From a checkpoint of a small mixture-of-experts model trained on Wikipedia.
Size: 11 layers, width 192, vocabulary 8192, 51.9M parameters.
Experts: 128 experts in each of 10 layers, 64 SwiGLU neurons an expert, 8 picks a token, a sigmoid router.
Training: a variant of Muon for the experts, 907M tokens, 9367 steps.
Below are experts of layer 2 (counted from 0) of a mixture-of-experts language model. Rows are named gate (a neuron's input weights, with its number), up (a neuron's input weights, with its number) and show model dimensions 0-191. Each number is 128 + 32 x the weight over its row's rms, rounded and kept within 0 to 255. Numbers have three digits each.
Before each expert's rows: a language model's description of what the expert responds to. This comes from a sample of Wikipedia text that the model never trained on.

# expert 29
What it handles: Adjectives and nouns of government, education and business, such as National, University, government, public, election, corpor-ate, econom-ics.
gate0:127141135129135115136128158184135141048113094149140120136129132122102122128175166105125124157144141112131136144032163105127166131123119077133181191157151117066115145139129138162131105209121161130104135128126166169161094083095138114102118115087091119128144152097192145129122143133054111185134088092182133116103165137109129177096128158126093032118142200152027130164105122094135144135109013124128128065135126130112123109130129136190123123054156102146130127104142129127136147133101143098128091140147192184090139129152185140062134137097132145168136131061105120129117156125114207115
up0:119123122129128150119156137136119111083137131142129095118126128066112128104186182132125142095204211098026134150156128196181134066118087087132140136129149150121089140125120180130083097113140160122125169115115167126140190085119185103136162130129109089100119131133130172141120143084159101067102136141137124128104101164140128122163168130185140127055124147170111128108128194100168128112117222116138132150155119129096158122147115133186108115207130092184126186128002177126138064114121160102133047125129116130198115086131150141111123139130119132172141131128125127106119135172147125162

# expert 35
What it handles: Demonstratives and pronouns (this, that, which, him, such), plus inner name pieces is, im, am, as in Tsuj'im'ura, Gait'is'ch.
gate0:111107152135144099131125159137160123095197134083171049121193084121125175132122130137096227134181120118092141124177172137124143119128127114152127109103090100132113121124186137148136114158133184136139127107137169140145225155117094028117059099168118188115077147154125133125145137090101095134130179098098239146132096122152095212179129114091104101142138126121132125145154234075130135112109140138132131137100127142189144110110143130149160188059128117080110116139138132123146186124168129191127155109100112130165141137119126106080130126176139145136090111128140130143132155144135075124
up0:137145033084123129059131128125133085139114188125116191130124116131137136131095140114134115146080110163138142099113138056133111143104074122122127104137171115199152108127130146103136141139121127126150127045118086227127134139116164116226125140091088135124139126129128124162126126127194145130060133037135183142084123134140180083149135130146103160121135132128187123121238144156200130153120129069137137156159125113201144127126152128141121117118128126129069127083120136148142142133155098091049062108092140121127118181102134105128143170125154137166139166073086128149140172141083105174

# expert 47
What it handles: Prepositions like of, in, to, for, by, with after nouns or verbs, as in "Secretary of State", "demolished in 1987".
gate0:125129125087112131120217134097086152131134094131128119138110143170132122119135136120107116132054103148145209126131122204097118103070152092139118175154086121134132125054180130104122098104105182065137145068112118146126181152127103109128145115158135114176120127140115073150108108149146060138137125126130106128028109071129128125124123138136210120060128135128119126133114209119132144026109099129117081129234135088107123128113133129065084111144140048134103138141134127107104091092142124087139124127154174102125106158125112135134177113126128041102134173126111129103146081166123137072
up0:125085108152100098156146136085103155110125118108140101133128147128141091050121120135129100145130150144174112155124131126131133115098128126116110105138068127126146043033122150060151081122124128133197108064099147113128242134028114127070150127144128130091137125163108122117115255175090117166081125129102135112107128128124122136150129146088119152124131138125183142080146135085103166215137120120202140131138178103160128138162128134082115083103126073095087161179139130118112101151129127122246179129114117142120094124106162133131083108150136099131119126128135125125131112127124110161

# expert 42
What it handles: Prepositions and linking words after verbs or nouns, such as of, to, for, by, from, through, against, despite.
gate1:159099186169191137133079134096106001140133116150136125133146136123137129102180127147137166137103131081067100182166135039120105131172052162130124157150109049167127126137094140159126170137155157171122078148170124117133127115124118127137128108139141124142129149112113131119119122170171170191086148124112127140134116105140136137155125112116159129156156122206121132135127141129146117147089136079142169123133126213113123176174101142114126121102141201107077240109127103159073129163048128116127195152105128081168091073125173134134128133135132140139143116126152098107077173124064138155
up1:164147095152151133158129144152146129132106127047122105092128125180139129214055133135128147123129070147138200111066104117126168134025171128149095139098096128118100054108169109134150096103124118141107162120099115119113122127127111120119152139134096080136134127049117105129132128136126141187121108091130139126117112126135135128084198157133095129000120122132204107136132115105106129119134118157140140152126149096130128111117060132087117129094148123154128169182103075125084142153094092115147092093120149176137161136013187094151174085111145126102130111207102137126108161122130078166

# expert 61
What it handles: The pipe character that opens a new row of Markdown tables, especially election results, discographies and sports tables.
gate0:135066140096171133167123107085255131142185150089176117116113132176140100188101187080119136153127128100125124053160094107124119126067137145128111097129143112103142124121136113140108016168146126109137125123116145091196126130130067138135132142146157091162163114158155128134164134098116089095175129132143043106088119100089162117089082152176165104200037073130141120107101107156123128124149114080132083067155099117139066118118125125120140144129115128140108132099084079126128120121062135130104145110110120206139104137066128136127133131153115136050129157118147125127129160129086143137
up0:130137139091163091106159132123111205163141129108141131125131105132177112124120186146148078125169137126149127178161172080127112150135123161108131126107126143126126134123125170104134123147133225105144119062102112163081116140032177120119128147131042056130095163114108137135151127125112102193121217130169120194128116116170127130118110100129123118130121121147042137117068181145161221132122123122159091127119120137091137089078168130132152179134151105133111159080068153127127128163120121101013125108161119158143171132121083166105143109180065133118139151116113129138144106105140129211